Weights of a small mixture-of-experts language model, trained from scratch on English Wikipedia.
Experts: 32 experts in each of 11 layers, 128 SwiGLU neurons an expert, 1 pick a token.
Training: a variant of SOAP for the experts, 8948 steps.
Below are experts of layer 4 (counted from 0) of a mixture-of-experts language model. Rows are named router (the router's row for the expert) and show model dimensions 0-255. Each number is 500 + 25 x the weight over its row's rms, rounded and kept within 0 to 999. Numbers have three digits each.
After each expert's rows: a language model's description of what the expert responds to; "raises" lists some tokens whose logits its average output raises strongly, later layers aside. This comes from a sample of Wikipedia text that the model never trained on.

# expert 4
router:486500490480465528572469510520468548510498571474560471538525523485483506493520468514509515510561457479515463536496457508480459495488475510502501467533508488483531516489479489488505475499484512498547474477514543512482533481512501494484513459479537493480495494501518484472483497509509484510493509558490513515466514532480547512494490495487476480457507490477505509513492485472509519506472512516479479510498461491489515458516509513523484482465493520517484533508506513488501494498527501554493498509543518492465519474471521499528476471534502499495473494544510544469501482499506467518458477490443482444549488494542514538535475498477517495487506497455521480519468484551486480519522482540504508468478522495536505514461504538538488465514471571459527476529504490527527464496530510
It responds to: Bare space tokens, mostly before a number in table cells, dates, scores and lists, like "| 1878", "September 20", "Hot 100".
raises: "19", "1", "3", "4", "20", "6"

# expert 11
router:488487451482509531530491515516504552492516532499522468482515523476498525478465474513517487507563492456550469503486448513499433495487480521584506491533508485490503533468486469504509478474480477459510456509478547546536512486543520509484532468478561497486480501519540465521517498485502458473508468501494499522509504512493498509492497487510471496465524488499527470451524484506460514531494496512514526514461484480447495462528524544503487499490507496544496504481504516496483492435504486494475505512517540489493508479495528483498494478509535473482482473539517522468525451500531507496463498496482498496509469455527505509546496481461517511483473533489506485498478512519479502522511478494490528496499510447500511517479526537537488472463476540468532470521519515531525438495516522
It responds to: Sports nouns in results tables and match reports, such as place in "third place", medal, round, team, season, victory, Goals, Apps.
raises: ",", " and", " in", ".\n\n", "\n\n", "\n"

# expert 25
router:468494487481467502490501499515456509533510544491520462495552520504496482495483495531529531469516483502520515533474459538453472507449500530534531485511522485481512541457496493456534470491509500498529497493489535508496532473491486478482517484495529460460489516491545454497490496485526465461499500521486530516497503497474514570516496491485499510461512541472525464489528473515484488515481516536471501521490463490464528499520509511543463497452477530508508507511487513463491496504539472502448495534527520461462481476488535466483501476549500447489482509489526527468514442434503491500518502497496465469509448463520503529521505488466472480493479504473506471507508463498497477488509507503528515508484493461544476531448518525499456507481441513489507496541516539510528489491477506
It responds to: Final or inner vowel-led pieces of names and words from many languages, like Bolshe-v-ik, rel-ie-ved, comed-ian, pal-ette.
raises: " and", ".", ",", " in"

# expert 18
router:477504486468474539501495542529466521546503488483497493530511548448490538494486484525502490538516473500490492533494494494478482478469486524539523502521551491499522536526471472489540514500462507495541495485486558534511516467524487514503546485507541509503497471498566514473515507510510499481477468534449479517470494522480512506527512470489463491466522461533509467473505530489508524496520478547486481499490487502479496527481541534527476459483494507540487498491484527486498463493520457500480503523482487463488499489504488461518460511532500473492486506506466525490512471546513496511453472486451511476535465475539473528502501488477467484498450504451499481523527425489491503504492548544537521478501532466521469538456504538516477501507469537481524473502512511488489480518526509
It responds to: Opening quotation marks, == heading markers at line starts, and the articles a and an and pronoun who, plus the piece ir in heir.
raises: "The", "C", "T", "E", "R", "A"

# expert 15
router:470487488478531521539476533538522527490509541509533455520509488475465546489476489505486529471532510471507459522460480523507471489488493509501495499482487485504498527509465497469535473474470476469524467480468549495502514484531480490491528492505535499454481472499544503456476509492515487477507539496500514552472512488504570504497478504471484483474513477481523490463476499472515490541486483510490507493506481460475524492505527516536481512484477530513478511528494535487496487484546477526475499511528556498461514484502521524542450496541549474474468501533533534487540488447508475511484473477490477458520504505515497540524500496455500486479481509488533467496443483513467519531488498528517513450466527454511483545477532523557495496498480533501541484513530511523505473516530518
It responds to: The first two digits of a year, such as 19, 18, 20 in (1989), 1767–1860 and February 2011, often after a parenthesis or dash.
raises: "99", "94", "96", "70", "98", "50"

# expert 30
router:492479496451480528514502518541483535524498531482519482495515502460488532488471492530527516481542486481518453518466498520498503489470488502519500507511504484513533521512487484495493488470443493454499498464511532516497529490520476492488516481492496501436467467507518453506494478506534491479503526516501516503433487533502498502516475536472467484460531460485512508474494485452500500522455495515509475512480481525490530476480521497510498483489491522522479518493494501448478482479521490519468538500505506472443546449498530465507482502529497471492519498505472544481506473500516466484468439444503502498514454482503517506522476500461525498501467477473521491504494482503491533524505537533518524506489565469541521551444518510520512470517414489524528489506516500502463447540521516
It responds to: Single digits and numbers in tables, scores and chess moves, and the past-tense ending ed or ated, as in Cedric, Biomedical.
raises: ":", ".", " f", "-", " d"

# expert 6
router:468515463499503528496490540533483552521489511490554461510515537508470520469455477533531492500520487498520464528456477517495469479475478507532513489513517497498506505482495464489540459494501490499507484477519541525525526464519508514455523488512541486474503464517557485464498498525516502483475522572500505545493493489476523531514504475485475485497520478499481492480468461467453549481475505492499487540484507464484497483486504514504479464493454471503505550489476526472484485473555455492494509532540521478458513480496499467547461478514472479487494501530508528477503485490526490514478471514472470501532464455546527518528482480464497488489469501478528483533477491539488517530534493523553516471516556478542499515486491503547490486514477501502545467523505495511529498506528501
It responds to: Dashes and pipes at the start of a line in lists, infoboxes and tables, such as "- Place of death" and "| Turnout".
raises: " ", " C", " In", " The", " D"

# expert 23
router:477483482481492516500480490528442535522504523453538482503501524437465501494482467507508527534530481493513498503472474497474480504504483493569496482523500493490534533490514469484498498486491483494510498499481556518513540487510506512493520470503535472468479485499540489472504497509502464481506538540481523505481554490462565552531484515503483507470518480501512524477497507477503517523481506538529521526468507483472518502505497486487513464526409522505515542533488509464464473508523484557481529572514523478485507508464525490521495486557529486490476491507528498487487481508508499484480504460462496514534511512534505513528489466469492473466476489472493524523504454507460527531512530484531524497498551485519489520477495504495445477503461550505511475517548504502515459497515524
It responds to: Single consonant pieces following a capital letter in abbreviations, names and chess moves, such as Rd1, Rd, Rt. Hon., Ogdahl, plus Kn, Gl.
raises: ",", " in", " or", ".", "-", "ad"

# expert 20
router:510479492482468515547508480528469508535493511482502499540501529477493509479483485502520521462527514454513464525474470529502459497459505513532536502492510457487507519509499504461520476493483478500526468513493507510498515492510498517465500469478531483469500471511513495474513524516535462493488506527480522517482501501461496496541489511464489470442530493500521456466479477461526532516452529568504445536500494471503512506502528517525468494507495496523481511548491526459466517471508456512472480487592504482463515507497536511532479511527520450513482524492487539496487500527505469487493502460494508478504476504510507515540514469482504483465494476468579456522526516539464507499497503539521504471485527470541486497470531498493493507482470510503513504460531515515513448487517562
It responds to: Syllables in the middle of words such as ang, op, ok, ong (utopian, Evangelion, triangular, smoking), plus Hong, project, and year digits.
raises: "es", "er", ",", " and", "at", "."

# expert 24
router:496516493490490517533465541526472511532491532468545453531476501522500523477446511523536490487581500492503487524470470527530473505490488523542498507507501463461529561498486471484511488509453484500501486533462508477513521515553485477469512472516502482499503519563543477487492544527515471477493496515464484506476519517479534514524457547495484471470499504499521469465456501481492537550477513555492506519511499515472537484515501509503482470436482475539489482478474488467498485496512470499491497501528517518456505531493514475502469487532513507502481506533505510503511455482513513508473459461525494452499434512516500486507495477477503498502498489479530487516497497510483500520521506502566518494495517491487479541479558505527446498512455498496485466472525513497513463507535512
It responds to: The prepositions at, on, by, as before a noun phrase, such as "born at", "restored by", plus pieces like ath in sympathy and erv in conservative.
raises: "\n", " the", " ", " a", " L", " s"

# expert 27
router:475512467476467501554493499515506499499488541502507516513482515455479539508483461566507537476517511510494509526466478523482482480451503504540500463522507475548530505497476477462494486482507479469494493478499543495481512524511519488495520484475536497466480468475490454470504515487543465504492526535508505507457514454452500521507472509486527473474520521501504516464494504472482510509491497500506516527456485506460526460514519494536473495483513499480471497519443518452451470492514472533454539525534529489479533480470530433503529520527505472491510520506503499481486504497504503510518468451486481461542466493548507524530478468483516482494508501478554475522479487546483533509499552531480512493483497457511486527459501523552490492492492542496540477483510518494532457482494523
It responds to: Word starts or stems split before a suffix, such as b in Amblin and ambitions, ind, equ, inc, sol, in general prose.
raises: "es", "in", "at", ",", "i", "ing"

# expert 10
router:478504456492514525537478516513461507518511560515550454515512519481510517497472509526520495499515506476512477508470474520501474517472495508531500499502507449498488519496478492493558475473476464474477512453495521502505528449517530485504505490452524469480527504553557510469467492517526507502506502548483511490493523545501503526493476511489501513452529492504495464480490482499510529549469487520501451517464515497487522492508518560540457507499468487530518504492456541487491509443502470547476526495499498480491521520505533476498470467575524478471460503501504535475522498494561484522473476484460487514536439468498507525510520495491534475512490473516510468515481500529493502513522517521499533481484490489511482555443509519521463475472472523495525499517522497492509474518539490
It responds to: The pronouns his, its and her, plus noun-ending pieces like -ation, -ment, -age, and nouns like government, development, Railway.
raises: "\n", ",", " and", " in", " of", "."

# expert 9
router:492517462483486504511483512522449522535481543510534463517502483495474546468497501513514500499493507470509462498498510544494471513479456492510490481533541481470511523468475494479542476501437495475520479502464532499527518474548505464489521439461517518460510473546507505481490500488526472489488477530473543548468478532485552519497481533483504460474505506508539460487488467500477488533464525506484480515496505487480507493511517534540468523463473491512504523505502546476466509471501453534497520524532507477469498491469523497542500472541534497496464524509529530473517485471543483511474490483485465449534472526510544527515462485476527506510451501486528467534481491519475476512510520489528512489453501469523493527462499533540478492471490508499512488519533542533508503506506505
It responds to: Suffixes like ist, ical, ic, ism, atic finishing words such as geneticist and psychiatric, plus adjectives like American, political, social, military.
raises: " and", ",", " her"

# expert 22
router:487490457491472525516458526513488529524515517478516472499523540473491520459459472471530497490548471475521477538478506521498488506492482507521520500544496465461496515510510501485519478508498504462514494501496515532512512467515461504470512449486529466480513507524525467481504490530528460461476509529497458494487548521497516495485457537494438468511509502470542459496529489505486557526465490471480488523513483482486506484519507511494459458486502471528489524518535541472499492496507501508470498512497539470491525487464557456501472461492541463474490481566540504468519483487559479491497497479483491465508467488520508463505503510479524499476461495498521487534503468523474524520501537533515525489452547464517470504495503530528477479531458524486501481528527525492504464465524526
It responds to: Prepositions and conjunctions like in, for, with, that, after, during, right after a verb, e.g. "playing for", "prepare for", "imprisoned in".
raises: " the", " a", " their", " its", " an", " his"

# expert 26
router:507500483493475526517441529498477498515505543518503473526521540480483525477498452530539482478511488504506485543482466531481493504497476519525491509525530477509509505484487523464524479514495476497529472511518543488537531464506516511477511488489533477470502498531538472489443499512555508479465515529485466524523542515497506525496498549498506503446501491529500462511475510492463528506464494516504516515453487509486544441489520522526464480465480461497527505490484517488484482471497466520478520527531519521468521488461497485519469499525522479491492501503521533472511510469517496507469447468464479479496491451522511520516499507495521497510485535468519471532503462520493475504481520562514521464480523471516493506453526508512499492514490541480552499537571508503536444522532560
It responds to: The first letter or consonant cluster of a word after the, and, of, such as r in rich, renters, rancher, g in gazetted, dr, R, G.
raises: "amp", "am", "ust", "ou", "ib", "ub"

# expert 8
router:494491466531482565558525502532454514538525539486519493531509480463502528501493475493512487494541527488553459485486467513465511486481493517543501481517526477503506515499506479512554472504486487481527474494452540513528509442496524491449518467487528463475518480553515459501482484504542503452483509547500506539487498518466528518474482529501500499481508493485495503500544474468455491513490502520518475554476526496486527462501505496541490489484487503539504494525483544509482448479480463507485530531497531493493514499454527447488449483512516485494483496522504554507521516484526479489489495469483469464525489488536532519505496471486534483490477501522510476506452480541489498508527554506536497465528534483510488471448501506516503494477481535508527480530490484521518480501528516
It responds to: Digits, percent signs and place nouns in census or infobox text about towns and districts, such as Census division, the town, Population, table rows.
raises: " and", ",", " in", " ("

# expert 21
router:500483476494476534529479511531464516549512524478527472523503504474478531508451509533528540485517454484549516483487462470484480501497496494555474483475518443477519530483511477464535507524480513485488453463468545502485524516560480486482495460509506517458496501564520467487487521521498483513495519506484524525450497489484544497501472516479475491475491527489539511500508465475489529490454541504505495547494513472473510477503523533555460517486498485517519482524499516499499486446515491520469527483510506461508503469482513495522473467560523458478473534495480514476497513499530502546475466503511518477493496513547508522513511495491515468482521498471550487533463500507500481525495488512522513453474537492486458497463531489523514492494490531470513487496523524503556440498484487
It responds to: Mid-word pieces in foreign names and words, such as av in Dynavit and coronavirus, ov in Giovanna, est, on, th.
raises: ",", " in", " and", " (", " that", " on"

# expert 28
router:475486480508468534516476531522492542519523492482526504498545543478505536469462467517507475509508496496516472503448476533497474453476460504570517478504497486510524536513485501466519497444515473463540493477495518489497513505518508502493530500454502510482493500515524497459508512504506463506510511533490472499505516518441535513502476506489515483465494485480509492500480479475450518525473526507468494541486491466485511496515541519533460477482478474501481523482474525495486523502507476534509494511535492499504516495501523502508475494552513476477489519532500533494497477504501502515514501470475480475554496459520533519516468441461506477478487518460503431492499467556494519547519543501520568486469528467518455553511537524520465460473496507483520470504530504499518436504502509
It responds to: Periods and closing parentheses ending a sentence or a date phrase, followed by a new capitalized sentence; also decimal points in table numbers.
raises: " The", " This", " It", " However", " They", " There"

# expert 12
router:480471481488501521548512527497474515490529560461521503516477531483509518488446441522530513514501482491515473514484499506474517462463499510552466469541524483478511522481475478510499481493519476468495497447468538490529505490498473515489504482503532476461494506544551504475450459512509509481500513493528505472455522526470498501492477498506471521470554486542503488484483473482514527521469483504512494536482486471479535513519525514524505483468460518530490496490490508456513476505534458560494517508532528487449519497479533475515457492532466494468458484525507503476504490523531492558471489475486461512521448519552495500529507469479523488511487496479522504490454469519478471524474498497506518498498515449541488526477528514532527473476480540470516482506501497499530464501547507
It responds to: Mid-word syllables in South Asian, Arabic and Southeast Asian names after a capital initial, such as Nasir, Khan, Niven, Thach.
raises: " to", "al", " |", " and", ".", "an"

# expert 0
router:474469455513494549524479515533462542512530534484485464509527526465496516464494492522503531477510448459546487524460499506503467485484542528525529484506486463513510534524496495470507462474473486463491475520476523511539535503532532521452523450469558501483485477499521505506519495499526474484490481532497518499519554538507497519507479483503490478474516498483497470500513498492493497558467539493503481503481507471465512473485515539526461471472476523505503527475478500508523480486527455486478499482498524467465545479500507481525444513526488476492507505500534548484519468496526479493462494438457469490520504484515505535510470491498533486499451513472497478504501488526483504542529518503501516465467515494544469523484522531493494475473475556508529485510544525525516460467520510
It responds to: Tokens in election result tables and proper names, such as the, New, West, Party, plus the word piece ak in outbreak, Breakup, Squeak.
raises: ",", ".", " of", " and", " with", ";"

# expert 29
router:500523448459500514525480521515459531522504545481503478535533489476483491460452490482552505499541510493529482532478497505483491511459487545508531493495484460487498537505494463512506483498484478454535485476491507539544521494511490480487520465511524461448493508489523466499475482514499469525494508519443487524467493508483499512497483487512495492481504481481505468473501518500488487508481495510524501498492492499472530494469514507504492470465460514536515508488493547467500466494478464547448510563536493447487526525522524500502479501494487462493468487566521510470510512481544481524484496470497493477492479501499484557510507469447530482457512485460497482494465480512482519513522523519521534478479524450543463512434521514511475492455462506476548480492525531524510454503505479
It responds to: The piece ate in whatever, one in everyone and anyone, and quantity words such as one, about, more, many, some.
raises: " of", ".", " in", " with", " and", ","

# expert 5
router:472462450496523513563481517493462519542530562482514461502515512452475501460466462492525518492490463482514502481488451514482455472507484554521521459530512489513479512495488505505512515497482510517517444470483549473527520462518514491500529481503494480478502491521517471455493515485524490479504474529491501532521514519492530523500495541502478498460527511496496450483497524509491496564499494504469490495497476490521529479526493498503444497516529508494525538482505520515494487492514493532456501518508521487472536481472542481545479493506512468436515521518515509491505509500511488501482498471462462511501493482496499532515495479495557506500521502483486468528492483521514510539500493542503559471491541474554469522463550528553471480467484530505494496528564495507537465513514484
It responds to: Word pieces inside proper names and place names, such as in in Scandinavia, w in Cornwall, om in Montgomery, plus St, c, Jr, Inc.
raises: ".", "al", "a", "it", "ir", "ated"

# expert 19
router:481527500499460534517495516513455496526497537508539487520524531460475494480471519549485506506518497480503499489466483502482447484496456493568511455541501472501505517508470466450537458478466485482506471449500509531503509476509455527486544503442508499493484476508492477472486496483483462493484514548496474540497510519477546520519489504491462453467523504467496490478465496491500548498509508525478488543508503477494481490494495511554475472465489514508498506474480543486454487492506472553479501537506525492488521461483532493522492473510499479490471513547525526451489498479512491515476460469500499478535463465538510505502492460469532498474478536483526485496498478526486487551467488501537502471510522463539482540468511520529464476510478501523533471491491502490510452525519496
It responds to: Line-break tokens ending a sentence, heading or table row, especially period plus blank line, or "==" before a new line.
raises: "==", "===", "In", "|", "The", "After"

# expert 14
router:508473497501480529539475504490486544542532538505512464497509500488481503438495524496496494504500452491493482516485465507543455521503475486546529485530521472514514518495482538494497491500472464516503499464479551495499474481525503483480518487461524493468476486496522485457468500514523480506472511514520512539506490511496546541515505518495484497455505475481522478465474490505502496507509527498501501516472500483492510495528582533536514480479444500532516499534509528484474483479509478515479502561504518484452549479470506465524483474526526470481471513553515525482527480501514480524451495471496463462525476484529515484548474461465513489469473499514501471524446472521446474507485520528528542495494498486530490516474547537519446478523470542488477506514530530494524472480505511
It responds to: Opening parentheses before dates or notes, slashes in units and pairs (g/L, passenger/cargo), dashes and brackets, plus the fragment re inside words.
raises: "m", " in", "d", " the", "on", "a"

# expert 13
router:513499456491471511509485535503498541517535540494557471538520527465498528443479492532537510524535457512513509495469501520508506518452491545524532491546521487462516532512527495478505503481497503490476478487516535520513536483541495484468503503490489467452469476529539527497482490550528450460504514517483511510488501482477490548525488537495457473456527501508532418494507516493481534512504485519474489514480491466469517438500517539519472490479516525518526517482502528484454492504504487503484543530526513485506497457512538457505540503525504503499517484510511542482527490499516494509453488496470456487530481479495535525491502465487506501474483485474514470499485449529495482516467503528486496494478511503523504516455532542510487461501462538490491474499546484538489473515528513
It responds to: Short inner word pieces such as en, is, es, s, as in gold-en, Maid-en-head, d-es-igned; also himself, Ex, Des.
raises: " in", " on", ".", " and", " with", ","

# expert 1
router:471493474523495488552482519526508522503514548460527492510516517447507499475445528506497505465532500479494497524478502538503461478485473534526522499494532488506530490526511505495506470468469489479476473477460563551511525478506517477489513469503506486453493485498518506500502511489483427472502469510498504498485498541511525506503528505458500497467547470474522479480478474456473520501459514516480500495508484496456561494487503495546479482487468515523478478506493525451482517512517463532481464533531481486470505472484511494566506520504510484485448477521513484482489520531513502511481494498498470477504489489501489521511510477454553513486473469473548483462475515526479475516490508553503524531521504479542498507465536523553498500473472533490532463505539487542511470493530550
It responds to: Word-internal pieces after a stem, often before -ed, -ment, -ure, -ion, like ref-it, comm-it-ment, ext-ract-ion, c-ort-ex.
raises: ".", " and", ",", "y", "at", "\n\n"

# expert 17
router:480499476481465510519474488492483512508488542490505489517509517472465505473509466530563528526513452467523452517476469507477480512493501499548524475492504473482500517486492506502510468487485511510502475493456530503487527483520490497530538496436512473500494459517553462483509544539557476489496475519471500512501542503508510517521455497467482507483516491463498472463513489498486487476475495518512481536495475478513538502499538507520462496455489500517472515511481527477473515450521480525481531485538487469469527471481534445526460466566540482501457510521510513466532485468531487525482454469467503524527494480527542502524504498486495482495489484460482490509500468500483517521521572508508517481489507515545496509513490512524521496505489518466559462504550491494510453516545507
It responds to: Capital letters, apostrophes and syllables inside foreign or transliterated names, such as od in Ayodele, the apostrophe in O'Hara, T, D, and quotation marks.
raises: "ay", " to", "or", " (", " for", " in"

# expert 16
router:471510490474495505562482494504472508508505539469497484509526495499486533527495488518515502491534494506503497502483446497435495507446473516524493506544535477513531537496487527488521479490487507463488468481440555509530537490526500486482498483504495522460448482524509499498472515518501497523502515494462479532475539517435492494513494498495506481488532488484485504522480485458485506519474508536522471478482495474462513428516535534503490480505457510517519551514478515477508463469505465537487518526507537481500544496490532456533473482526488475490492528487510529451492465473522514497476489462477496481519499498496495514552490448463492508498507486458517505525475461520475518528512537525488547484488487438536464514453492539505475502499465528518545485523518509542523485521477502
It responds to: Pieces like ar and er inside proper names (Loch-ar, Cl-ar-ence), the word Clade in taxonomy infoboxes, and year endings.
raises: ".", "as", " and", "it", "ia", ","